Weights of a small mixture-of-experts language model, trained from scratch on English Wikipedia: 10 layers, width 128.
Below are experts of layer 2 (counted from 0) of a mixture-of-experts language model. Rows are named router (the router's row for the expert), gate (a neuron's input weights, with its number), up (a neuron's input weights, with its number), down (a neuron's output weights, with its number) and show model dimensions 0-127. Each number is 200 + 30 x the weight over its row's rms, rounded and kept within 0 to 999.
Before each expert's rows: "comes before" lists some tokens at least twice as common just after its tokens as in all text. This comes from a sample of Wikipedia text that the model never trained on. Tokens count by the router's weight.

# expert 7
comes before: " ", " of", " was", " re", " first", " is"
router,302,184,161,213,181,192,157,246,208,179,268,224,155,228,164,143,195,168,231,235,179,184,227,160,192,147,260,235,195,202,255,133,205,265,210,183,195,202,178,175,191,162,190,190,258,222,163,185,185,206,170,169,192,176,226,141,224,210,245,196,218,191,178,191,196,202,181,248,190,233,184,189,204,231,216,210,221,183,163,208,194,178,244,188,190,205,238,247,209,190,213,234,197,237,188,207,195,176,195,237,256,163,176,176,182,237,198,222,225,223,208,203,199,210,185,209,189,147,196,123,190,203,189,204,165,202,160,190
gate0,195,181,203,199,232,144,193,173,240,207,228,192,218,212,180,194,244,156,224,223,150,176,255,160,186,235,145,151,126,219,179,222,199,204,277,165,181,174,218,212,244,232,242,155,203,203,208,199,203,193,155,236,196,230,208,175,172,168,207,173,178,216,168,204,165,227,217,207,231,174,190,181,219,260,222,198,167,217,231,156,202,251,202,191,202,157,172,168,176,192,191,203,243,207,208,214,194,171,155,185,237,155,241,201,172,147,202,250,220,171,163,207,201,190,183,214,216,148,205,155,230,242,187,134,171,214,225,161
up0,156,202,163,224,181,190,252,192,142,206,251,195,216,163,210,161,196,184,195,219,222,185,242,195,196,220,228,213,138,228,187,218,160,192,209,184,209,223,215,226,232,231,216,249,227,212,166,175,156,225,182,230,237,211,205,193,214,211,135,183,215,211,172,198,241,216,196,165,223,188,249,226,169,204,216,191,205,173,203,237,166,204,206,203,177,241,247,246,202,244,198,191,209,172,240,163,185,176,175,165,265,237,180,140,242,241,221,237,230,230,204,173,251,213,164,247,131,199,154,208,227,187,278,232,179,221,203,231
down0,176,208,222,224,188,227,231,218,233,141,188,222,227,209,190,200,177,228,224,202,260,212,200,229,218,175,210,175,152,198,199,222,168,216,206,187,215,252,152,198,267,177,214,270,292,233,189,183,220,234,226,168,220,200,254,199,217,201,211,209,233,185,212,184,196,184,168,241,209,226,212,194,193,282,216,175,236,198,247,161,188,208,202,202,149,180,266,221,187,260,203,194,146,182,161,182,209,192,199,190,192,191,230,191,212,228,204,167,244,219,230,220,187,217,170,226,145,206,221,218,225,188,178,197,295,215,233,184
gate1,241,201,231,143,217,176,201,225,201,232,203,164,223,196,183,182,207,191,182,259,196,227,228,189,157,172,199,256,201,251,248,244,172,178,225,214,161,198,209,222,162,165,158,136,202,244,185,239,157,200,162,224,181,243,149,190,201,201,190,232,234,201,188,194,205,213,221,243,240,191,147,216,148,187,179,144,201,181,181,196,182,173,216,155,237,160,205,190,179,226,205,215,261,216,189,285,219,205,185,171,224,194,198,238,172,141,201,167,258,226,198,180,199,229,219,196,201,217,198,213,208,191,184,191,124,155,160,185
up1,180,201,221,235,161,154,174,151,194,197,237,151,163,201,187,138,193,205,199,210,202,160,187,224,146,189,161,198,197,223,160,186,210,174,243,220,167,188,143,241,203,233,212,161,263,246,209,215,203,246,155,192,168,197,151,188,217,180,169,236,161,232,235,265,220,231,207,160,173,122,226,198,225,244,170,159,228,187,243,199,192,191,208,184,180,157,189,198,169,245,208,193,212,194,223,191,157,227,165,186,181,194,216,240,246,210,214,230,210,240,157,233,189,211,247,211,212,248,168,226,221,227,164,240,214,215,184,185
down1,213,231,167,180,237,227,214,177,159,205,205,142,230,229,244,210,192,162,237,249,190,155,192,212,164,268,223,187,205,199,171,204,216,235,200,208,155,187,202,202,261,167,172,187,251,170,173,180,152,169,199,213,206,246,242,220,243,211,247,199,224,184,181,182,204,214,211,168,190,175,157,209,190,198,184,173,212,226,121,215,160,188,211,219,185,173,200,245,253,243,135,188,176,259,203,204,205,240,236,217,160,179,194,258,155,170,217,175,186,224,242,189,152,235,191,221,191,205,175,217,190,198,201,210,256,166,150,202
gate2,149,188,212,178,186,216,231,179,231,204,186,227,227,164,201,180,192,213,172,175,206,197,236,250,245,232,192,153,228,188,217,165,257,177,209,177,257,198,249,215,197,213,145,198,245,148,195,189,223,193,189,142,150,182,209,189,201,225,248,227,250,226,189,226,218,245,208,210,184,205,225,117,217,182,246,135,169,169,147,203,220,210,168,197,223,278,215,238,171,176,248,257,190,243,182,205,216,170,206,202,240,203,218,160,221,184,208,259,188,181,152,241,182,208,216,190,201,208,208,242,176,176,187,191,180,189,187,222
up2,169,150,188,197,201,139,185,206,235,260,241,227,238,189,187,201,250,231,221,188,197,188,197,189,197,180,173,198,214,260,164,169,220,128,194,197,204,167,246,168,191,200,185,171,234,197,163,226,261,179,248,170,207,193,258,152,223,150,214,248,186,256,209,219,162,193,195,213,213,164,210,170,197,242,200,172,189,210,167,184,228,164,187,184,182,192,200,235,144,198,189,230,172,166,243,222,228,162,199,213,182,228,158,156,231,231,208,282,210,208,171,172,213,204,172,181,228,196,197,196,169,221,237,201,133,219,155,213
down2,241,193,227,213,170,125,126,162,206,252,203,229,195,295,182,159,195,231,153,217,190,214,223,194,190,223,175,224,150,162,195,231,177,213,190,195,176,251,249,228,219,219,236,189,150,207,165,201,183,170,215,264,257,201,205,209,181,167,200,223,228,191,219,207,170,208,215,128,203,215,239,230,184,190,219,293,198,207,205,217,207,154,184,215,206,181,151,158,216,224,181,152,216,202,194,179,218,166,177,189,211,208,190,202,195,206,207,173,257,205,184,206,214,176,216,186,229,204,174,235,203,166,207,206,244,141,212,221
gate3,167,236,167,233,145,179,226,148,208,211,194,167,152,195,220,155,164,192,216,199,216,247,195,249,172,163,181,107,184,220,220,155,190,187,222,172,181,205,211,216,207,208,153,235,168,296,173,199,175,187,199,260,221,173,198,224,193,255,155,166,186,176,131,174,206,221,202,179,166,239,207,200,152,223,172,201,198,223,253,193,163,228,194,207,165,178,198,220,209,168,172,169,185,155,221,155,185,193,173,200,178,174,182,186,201,166,179,209,191,192,202,192,168,221,159,212,203,183,171,222,253,193,239,238,216,224,203,254
up3,283,186,214,194,199,247,234,207,206,198,179,186,181,218,163,198,159,198,193,228,206,193,185,221,237,175,228,208,262,185,170,187,200,200,285,216,182,216,203,217,154,220,218,149,241,220,202,224,187,223,241,232,230,236,170,239,195,192,194,178,199,201,184,189,183,184,202,188,274,158,177,208,216,230,193,222,201,146,210,201,204,184,197,198,190,245,239,215,162,176,200,242,199,247,260,247,182,168,253,250,188,213,188,179,210,209,191,190,156,190,256,162,210,216,238,178,198,218,199,230,244,229,177,208,269,110,193,160
down3,209,157,137,220,224,215,212,225,194,188,210,220,213,178,183,211,205,141,238,232,171,192,190,165,216,208,125,210,217,247,184,206,190,184,170,182,238,157,187,209,164,184,172,192,210,214,148,168,222,202,156,205,149,200,176,186,152,187,235,277,218,191,175,229,201,179,221,201,181,201,234,191,203,151,260,166,195,178,138,202,228,201,194,203,230,132,180,182,153,245,203,180,178,172,207,214,196,248,206,216,233,203,157,215,235,197,225,172,263,225,192,165,192,220,170,229,180,185,146,180,278,224,256,225,230,192,228,197
gate4,268,245,195,178,225,181,156,251,250,182,226,202,185,211,193,202,216,260,191,174,250,199,220,171,159,184,243,246,205,215,196,205,145,223,201,178,201,191,208,203,214,175,166,267,169,164,217,293,182,155,207,198,197,250,214,178,165,198,241,205,208,204,248,179,248,161,186,206,182,152,231,194,217,215,166,183,201,207,234,244,187,187,211,181,166,187,162,191,183,201,164,168,225,204,208,236,174,197,219,214,205,209,182,188,188,186,241,174,232,210,129,175,189,144,179,173,262,188,221,240,239,174,235,179,197,174,231,152
up4,218,160,227,176,198,182,236,185,232,211,204,175,171,202,211,242,220,181,156,210,175,198,250,240,217,238,184,189,223,202,180,167,198,258,229,212,221,181,151,191,208,204,191,149,165,173,227,224,200,188,116,181,228,211,209,220,197,188,183,236,178,169,139,200,161,184,231,209,214,151,165,210,170,202,203,211,174,104,141,212,185,213,200,167,166,216,201,166,213,197,192,191,152,185,216,188,242,201,175,194,224,151,212,173,241,205,143,190,196,166,181,181,192,202,153,257,133,190,193,231,290,155,203,196,205,189,203,168
down4,189,170,213,164,176,165,159,221,225,185,205,146,189,166,177,205,214,220,180,184,237,145,259,164,245,238,238,217,193,192,156,200,241,230,216,205,214,196,186,261,265,223,170,213,232,256,204,247,203,218,181,240,208,219,207,160,185,249,195,162,190,225,214,175,177,176,222,198,191,192,240,159,204,200,158,190,195,218,208,218,194,242,217,200,177,225,134,200,176,196,214,211,225,235,230,251,229,179,170,175,182,204,177,181,202,214,208,227,219,189,178,184,224,160,198,200,149,214,228,200,263,136,300,136,185,208,214,178

# expert 9
comes before: " the", " a", "|", " his", "f", " an"
router,230,167,188,189,194,140,156,230,219,225,218,187,162,189,178,178,230,180,214,245,187,211,256,255,178,171,210,214,196,246,266,144,231,243,168,200,193,245,160,195,216,207,194,215,255,201,190,242,208,229,229,152,199,190,211,155,163,220,200,188,245,193,181,191,250,146,186,198,207,225,181,229,253,224,202,184,162,211,262,168,211,178,251,186,224,233,213,193,211,254,159,180,225,220,187,155,164,198,170,202,232,151,205,229,197,282,168,171,198,147,193,181,179,195,168,172,210,220,201,168,219,226,184,214,162,208,234,191
gate0,183,215,175,191,261,163,182,193,216,218,206,251,199,193,199,217,214,155,195,193,215,202,205,170,180,167,205,131,205,190,174,219,202,226,237,142,215,173,205,228,197,207,234,199,218,197,161,133,213,168,188,212,169,215,204,243,234,162,211,261,212,222,158,223,197,220,241,210,218,186,191,210,174,234,261,234,222,204,247,176,244,151,199,140,179,165,209,206,159,200,227,213,227,170,186,236,191,201,166,172,218,183,209,225,181,202,179,205,200,186,198,108,133,179,196,171,168,213,174,239,225,232,183,234,112,198,257,168
up0,201,238,204,171,177,197,192,227,238,177,226,200,175,178,163,244,224,187,191,222,169,152,210,219,174,180,184,188,171,226,233,180,206,157,199,129,240,184,195,129,215,190,152,215,207,224,138,186,218,182,206,248,221,158,198,216,163,255,172,201,204,190,238,227,221,180,179,241,223,240,175,267,210,132,220,205,175,197,170,225,205,141,184,183,173,177,194,209,243,230,188,273,175,244,246,215,167,204,197,204,221,205,254,173,247,223,215,205,178,165,222,175,196,232,206,207,229,216,158,230,192,228,135,193,171,246,208,181
down0,237,188,208,187,195,208,252,215,162,195,190,165,216,227,170,207,151,168,220,162,178,191,206,248,178,211,210,213,143,189,198,190,188,148,188,195,230,268,227,231,175,169,168,179,171,231,190,218,138,255,247,204,242,216,161,184,193,248,177,211,243,172,181,182,268,127,179,196,204,211,200,233,169,161,178,145,218,166,223,222,197,261,209,238,181,227,190,250,199,237,179,237,159,215,180,197,183,178,184,206,185,203,219,204,160,213,233,197,182,158,179,265,210,197,183,241,160,149,235,206,197,167,200,253,213,194,203,170
gate1,212,172,275,184,229,130,164,228,177,206,210,176,197,188,183,221,196,258,202,268,194,215,243,204,223,132,150,166,252,232,228,193,189,175,180,186,180,212,186,162,211,188,171,246,253,228,201,246,179,202,203,214,209,212,180,208,137,240,173,192,202,209,225,199,194,233,149,191,197,186,196,176,162,195,210,172,230,175,275,207,128,195,199,195,197,223,184,173,166,175,221,247,196,194,187,206,178,249,184,217,190,186,172,221,152,237,176,148,257,179,184,190,237,211,214,150,155,221,164,189,184,203,183,243,168,227,213,189
up1,215,208,224,226,185,187,196,270,171,211,178,242,255,149,203,202,232,169,173,164,192,226,251,148,198,194,241,166,209,156,167,248,210,159,203,190,224,195,212,184,205,213,189,218,192,231,189,226,162,128,259,196,210,190,249,197,220,239,187,219,145,184,179,205,184,189,185,247,260,207,175,206,209,252,211,239,224,242,231,212,195,148,217,232,175,181,203,210,239,173,191,215,211,261,158,190,227,247,205,131,234,193,179,167,245,206,162,224,212,178,217,144,179,202,211,186,168,189,212,227,204,160,225,160,249,182,204,182
down1,188,139,154,209,189,209,186,220,118,143,258,196,138,235,153,189,183,248,194,209,188,182,162,213,198,200,189,211,225,169,221,147,216,187,184,214,266,236,187,237,193,175,163,264,228,176,162,171,196,213,183,232,223,215,191,176,192,195,233,224,245,233,198,169,178,222,211,173,219,125,230,184,194,219,237,208,217,191,198,146,239,231,172,231,177,179,181,212,199,184,153,242,181,227,174,188,226,209,174,213,158,223,183,248,183,154,164,195,213,215,229,174,172,231,195,171,178,216,212,196,229,157,212,156,171,239,216,154
gate2,196,194,181,147,204,225,190,149,213,247,205,252,189,204,255,252,238,212,176,219,205,257,196,224,223,195,219,183,151,218,195,173,201,209,175,207,187,173,223,192,166,220,188,302,163,203,157,224,215,205,179,262,196,202,219,214,232,201,218,275,199,183,215,172,181,218,179,175,245,180,171,125,255,207,206,206,168,187,212,141,220,206,239,180,160,236,210,152,152,189,228,251,223,185,241,211,210,225,227,206,217,194,188,196,203,220,218,213,141,200,201,196,237,186,215,155,239,186,198,195,221,175,221,223,194,133,165,225
up2,166,172,227,196,212,241,200,155,239,194,251,198,173,251,208,176,187,237,237,215,218,199,209,170,181,171,153,208,225,251,179,233,227,156,207,205,177,159,205,190,224,222,182,234,200,202,162,158,138,196,217,249,190,215,177,167,175,218,153,174,199,219,182,158,259,209,204,219,177,208,192,124,188,199,166,205,143,195,236,160,229,221,185,187,173,191,142,194,237,184,192,232,277,212,214,206,230,200,204,203,197,216,168,159,188,212,145,150,244,151,229,154,205,185,132,187,191,185,240,210,198,230,195,226,250,200,168,190
down2,184,124,226,225,191,244,205,180,239,213,226,203,174,233,189,207,172,317,192,224,205,209,175,207,207,228,217,220,197,245,183,173,177,177,190,208,137,192,193,218,189,166,163,207,163,197,202,224,190,205,186,226,180,170,130,160,175,209,189,245,245,162,175,191,211,200,175,228,235,201,200,151,153,212,169,233,180,214,211,216,168,163,186,216,156,204,180,201,223,185,229,176,184,247,232,175,212,180,251,168,161,183,154,232,252,258,171,224,212,157,236,184,267,160,178,215,198,259,212,196,201,210,195,182,211,183,230,195
gate3,171,202,199,154,193,214,164,212,211,158,163,238,222,241,207,190,223,168,167,226,178,210,203,237,215,205,224,204,239,215,218,226,169,230,172,223,175,214,230,222,226,172,225,228,152,186,184,186,170,234,181,154,133,221,231,189,217,188,225,240,237,184,236,222,196,215,229,203,212,229,220,255,169,208,243,203,135,209,236,214,181,222,208,222,146,216,145,192,272,211,188,158,215,157,180,232,186,206,169,177,160,138,182,187,207,167,216,239,164,208,177,192,169,207,151,174,230,181,199,191,233,232,256,206,166,231,257,125
up3,245,210,228,195,183,163,211,154,181,221,227,194,228,187,188,227,155,151,186,197,198,215,223,173,146,134,154,180,212,177,272,197,164,246,185,215,243,187,166,206,208,235,255,204,168,236,239,160,181,188,159,192,208,185,209,263,215,209,227,231,234,167,170,225,178,214,192,191,224,178,167,190,156,203,190,215,167,206,236,175,196,193,236,171,227,168,201,193,197,176,140,137,253,246,203,171,190,226,200,155,189,181,215,186,221,250,190,185,204,229,190,184,160,164,246,215,234,175,177,200,216,292,201,185,193,148,210,214
down3,210,198,150,187,185,144,185,165,131,220,213,191,211,242,192,217,180,167,200,217,179,234,169,208,229,199,224,202,218,175,237,238,210,182,233,217,184,197,168,182,222,226,203,196,202,213,206,129,216,158,245,205,243,195,205,223,221,200,164,217,211,207,185,130,193,169,167,190,229,206,153,189,208,248,209,184,223,152,246,197,228,201,194,177,189,262,214,197,206,182,199,189,180,220,250,167,200,157,229,200,198,240,278,155,202,200,137,166,123,209,233,168,196,230,240,204,241,169,199,268,152,183,199,224,242,168,227,235
gate4,183,211,214,209,177,190,169,219,195,167,210,175,210,186,177,248,188,249,278,131,213,196,210,247,194,196,201,184,180,179,222,179,169,206,193,184,150,193,160,201,188,184,234,165,178,225,203,181,181,193,178,178,187,202,219,155,170,214,229,195,203,254,165,164,234,221,176,180,152,206,205,166,229,201,213,217,198,200,209,208,230,228,224,190,201,218,162,226,219,219,206,185,217,224,169,167,210,192,204,152,145,131,223,178,239,163,128,120,210,214,134,141,223,191,197,225,228,180,306,230,242,215,178,202,202,185,212,172
up4,192,202,209,205,178,210,220,208,221,259,165,228,245,208,206,197,160,154,191,213,253,224,168,152,213,213,209,183,165,129,206,279,187,220,189,224,210,160,128,208,169,244,218,195,141,181,209,214,220,259,208,138,210,239,266,215,202,209,213,217,254,147,241,186,187,192,242,182,227,196,209,189,256,175,213,201,251,176,219,220,202,218,202,194,209,161,201,191,254,187,240,201,211,211,216,182,181,183,194,225,162,201,233,185,211,220,204,162,210,242,187,188,151,220,151,201,149,177,165,222,172,207,211,174,171,146,237,179
down4,222,208,195,206,211,191,192,182,248,225,198,205,211,183,224,262,225,209,233,238,222,238,183,208,192,180,193,196,163,162,178,199,211,189,224,199,172,231,206,206,180,242,175,133,270,277,254,200,212,226,178,168,211,136,231,219,204,208,197,169,189,211,165,213,177,187,166,195,251,205,264,221,195,177,235,229,272,221,167,194,217,265,228,207,213,242,219,149,160,178,199,198,209,204,197,216,242,238,204,203,182,212,213,217,242,242,190,212,244,203,187,190,244,278,154,213,202,178,192,256,200,163,247,184,228,226,152,199

# expert 4
comes before: " the", "\n", " a", " The", "ed", " be"
router,251,183,202,197,158,195,164,237,200,156,206,217,185,212,218,181,261,220,205,207,146,160,184,234,247,147,245,231,214,293,216,144,185,184,171,187,154,212,202,201,225,195,222,197,233,219,228,158,218,199,195,161,222,176,198,150,181,236,220,176,210,195,190,183,174,239,172,216,169,242,214,220,272,209,267,202,207,238,225,178,217,160,249,209,181,173,220,163,205,237,181,212,209,275,212,159,201,165,174,197,207,170,202,170,204,246,177,184,218,169,194,191,247,190,176,202,201,190,208,167,219,234,217,208,129,195,160,214
gate0,224,218,212,218,234,193,154,197,197,194,179,211,140,184,212,201,249,200,192,226,172,183,203,170,266,188,164,207,236,206,174,189,185,174,213,207,219,215,249,112,194,187,270,251,209,243,227,179,186,159,204,220,155,170,202,196,148,205,216,170,198,244,163,184,158,196,218,206,221,167,209,266,180,197,242,206,178,220,220,195,211,215,227,171,185,148,207,150,216,162,234,228,226,189,193,211,251,226,156,160,231,146,207,239,189,197,155,271,222,208,198,177,183,148,193,163,249,244,171,200,184,168,162,200,172,210,197,194
up0,196,189,218,168,191,186,187,247,159,229,202,184,211,168,215,215,179,196,193,221,153,222,203,262,170,182,160,215,174,274,162,145,142,191,211,191,231,166,172,281,197,198,184,224,189,206,206,153,170,179,195,203,202,218,164,145,140,163,209,236,237,227,194,198,176,182,190,233,225,216,139,240,153,174,208,215,172,151,203,206,202,200,165,232,191,174,228,181,212,250,170,233,209,236,195,178,249,238,166,196,258,244,194,188,201,217,208,150,161,198,167,234,145,168,174,207,137,217,213,185,218,211,194,198,218,180,229,173
down0,183,188,218,193,154,227,215,201,237,194,227,222,232,170,257,176,169,209,168,175,173,191,193,214,180,201,169,208,123,202,222,153,128,195,202,154,253,152,179,170,172,200,213,275,223,177,242,215,147,232,231,207,170,226,184,192,204,209,247,160,241,206,227,188,191,174,265,270,202,179,202,195,213,216,197,207,208,200,176,211,203,265,192,240,152,216,248,216,204,240,205,272,204,206,185,260,213,210,202,238,208,174,176,191,233,189,208,212,176,237,229,252,198,181,215,218,216,157,216,245,209,202,237,229,207,174,212,226
gate1,188,205,224,216,254,155,155,165,171,233,192,231,181,221,203,199,172,246,193,235,179,192,174,190,237,225,200,182,184,176,194,222,178,207,171,183,177,233,193,218,225,238,206,182,226,231,231,161,180,176,187,229,220,178,179,195,154,236,194,160,183,154,213,139,203,220,204,218,198,209,232,187,210,133,155,257,188,261,214,217,170,223,158,226,225,176,235,177,278,214,218,235,226,199,224,161,195,255,198,134,219,150,168,213,151,168,170,239,225,211,237,157,202,189,247,206,197,168,260,210,188,179,187,239,208,163,226,157
up1,190,212,154,176,211,218,179,233,202,175,219,235,199,135,196,236,135,219,231,229,258,223,191,174,203,188,166,243,181,172,194,199,240,177,236,227,227,191,245,162,181,214,221,207,282,257,236,186,190,167,228,217,235,172,193,223,179,211,221,154,156,218,209,179,202,216,165,226,218,225,205,172,183,227,188,241,240,186,174,181,153,238,189,207,216,159,203,199,211,177,192,179,237,233,196,167,202,251,190,139,186,233,162,184,162,175,186,203,226,256,185,170,204,147,248,262,195,215,201,172,196,200,222,244,216,200,185,123
down1,197,196,179,186,233,191,226,162,233,182,219,166,183,209,164,167,125,238,186,186,240,214,180,189,242,208,196,209,206,258,194,156,186,229,195,192,216,218,211,174,199,196,215,221,171,208,158,200,184,195,213,213,200,175,245,154,187,217,187,194,201,177,169,183,193,208,233,190,227,148,228,252,119,196,180,251,179,249,225,218,189,295,163,161,172,157,162,202,228,178,199,216,222,242,215,160,237,185,181,194,215,210,133,238,194,125,186,218,164,218,204,189,152,193,237,193,156,190,206,198,187,191,176,193,290,196,191,181
gate2,146,219,267,183,196,174,180,224,199,191,224,183,232,172,147,162,218,189,160,206,219,215,216,229,139,166,208,162,211,190,231,169,168,183,224,176,214,194,196,190,184,203,248,261,192,263,187,194,189,161,225,185,215,206,211,166,182,208,159,240,203,253,209,181,227,213,188,200,220,200,249,192,236,207,268,200,186,272,190,152,149,221,210,203,174,177,217,180,182,171,193,193,204,149,146,202,237,264,242,232,167,209,199,183,247,192,269,168,229,229,215,185,179,178,182,135,202,153,189,180,201,179,184,156,224,213,231,181
up2,184,187,129,241,189,133,181,217,214,173,193,183,196,190,186,157,213,158,182,243,186,204,179,172,176,159,155,155,209,227,216,170,172,190,229,183,214,205,247,171,202,267,155,238,218,206,206,142,232,167,197,230,256,215,214,155,179,143,175,212,184,179,206,228,236,249,180,218,200,241,158,192,228,158,241,191,167,221,257,190,179,210,184,179,172,168,176,197,202,179,192,200,209,264,225,191,187,172,212,192,209,178,206,177,203,191,168,161,214,152,187,232,207,220,250,136,183,159,222,225,131,205,170,159,219,193,214,164
down2,207,201,213,197,179,142,202,225,218,199,234,182,219,223,208,197,165,190,216,227,200,201,200,182,180,175,173,202,181,207,205,188,222,174,176,225,206,245,219,220,207,208,132,200,174,216,135,193,257,235,178,230,208,157,227,187,165,145,207,261,210,119,279,172,267,258,193,143,146,162,207,170,188,229,165,178,248,206,184,168,228,194,179,232,173,180,219,203,220,198,245,190,247,214,230,198,178,180,163,231,221,233,211,252,207,184,188,203,216,189,162,264,239,197,216,165,222,222,157,225,213,205,232,173,185,203,229,164
gate3,194,159,194,238,173,195,234,153,171,245,191,179,147,183,165,198,176,217,188,177,218,189,178,250,192,168,184,173,176,197,175,144,196,242,217,269,197,145,181,153,215,213,241,188,205,131,152,203,199,182,201,170,121,198,226,179,157,220,220,223,211,232,210,194,207,216,165,234,243,217,210,195,199,156,240,187,168,200,194,249,202,248,212,194,244,210,231,182,239,173,200,155,218,196,224,160,203,166,178,262,175,217,176,188,211,165,206,212,183,189,214,205,259,185,165,218,200,212,159,180,200,208,248,198,256,213,122,229
up3,215,216,148,184,247,191,168,206,168,172,153,162,210,151,213,192,171,185,197,219,190,181,189,176,155,200,128,201,211,205,190,200,206,257,223,201,176,197,228,175,247,116,261,167,206,207,230,186,196,176,168,192,143,190,259,263,144,212,232,171,181,182,221,219,179,216,137,247,188,222,218,204,189,239,235,211,192,208,178,254,270,240,186,158,240,230,188,230,205,178,188,193,196,230,201,171,226,199,164,165,175,177,192,195,178,181,204,203,214,182,188,215,202,188,279,160,238,228,227,174,204,186,201,169,221,176,178,176
down3,193,213,170,199,229,204,220,211,195,195,205,165,143,193,200,209,201,194,188,207,193,201,143,204,167,251,145,180,208,192,219,207,176,225,215,204,252,183,174,166,216,122,167,132,203,203,140,216,147,235,206,223,193,178,203,217,168,199,200,218,229,187,147,214,217,172,164,228,176,184,185,181,200,168,219,224,189,155,200,200,249,154,151,241,223,219,201,221,175,155,234,128,240,168,160,198,204,217,216,166,195,237,188,207,180,178,252,194,192,220,210,183,232,185,179,164,248,157,159,209,285,156,255,196,189,232,156,215
gate4,184,203,229,209,198,198,221,224,224,199,181,198,220,177,241,252,233,179,250,135,174,186,202,264,201,158,285,225,224,261,177,158,180,175,180,228,165,196,177,175,161,218,197,211,173,224,204,254,218,160,130,195,222,193,229,164,146,197,229,217,181,186,185,198,223,182,161,189,163,178,221,180,209,194,206,215,148,174,180,175,198,196,204,166,240,188,205,207,152,251,229,196,205,216,174,227,205,179,199,231,211,138,218,162,213,189,204,132,196,199,142,157,257,242,241,238,221,215,235,204,182,189,149,204,204,209,163,194
up4,176,240,211,194,244,204,235,195,167,161,205,225,173,170,220,222,196,204,200,250,232,218,226,182,206,231,184,224,108,154,219,212,181,212,237,196,196,202,142,139,222,203,194,168,210,189,181,173,185,206,195,246,255,215,164,196,217,244,157,246,255,204,226,192,207,144,215,216,223,160,207,207,183,209,204,256,230,248,196,199,180,184,267,197,230,230,199,202,192,209,194,169,216,178,162,165,239,219,205,275,128,239,218,242,236,195,158,192,189,206,219,224,174,186,198,195,124,207,205,202,232,242,213,206,201,170,243,215
down4,231,206,232,207,193,203,245,234,264,211,230,195,194,240,225,192,166,170,177,248,206,202,212,202,168,187,251,163,205,163,214,170,195,238,188,188,176,167,201,194,244,214,199,175,243,263,205,140,228,195,186,160,172,203,256,169,192,235,241,171,187,203,191,185,214,214,201,209,264,171,199,202,184,202,182,240,250,252,197,189,187,239,243,167,219,289,147,212,200,227,211,162,228,233,208,179,208,166,186,194,168,232,212,182,207,237,211,196,258,255,152,191,232,214,174,261,163,197,184,207,215,160,251,210,203,179,168,163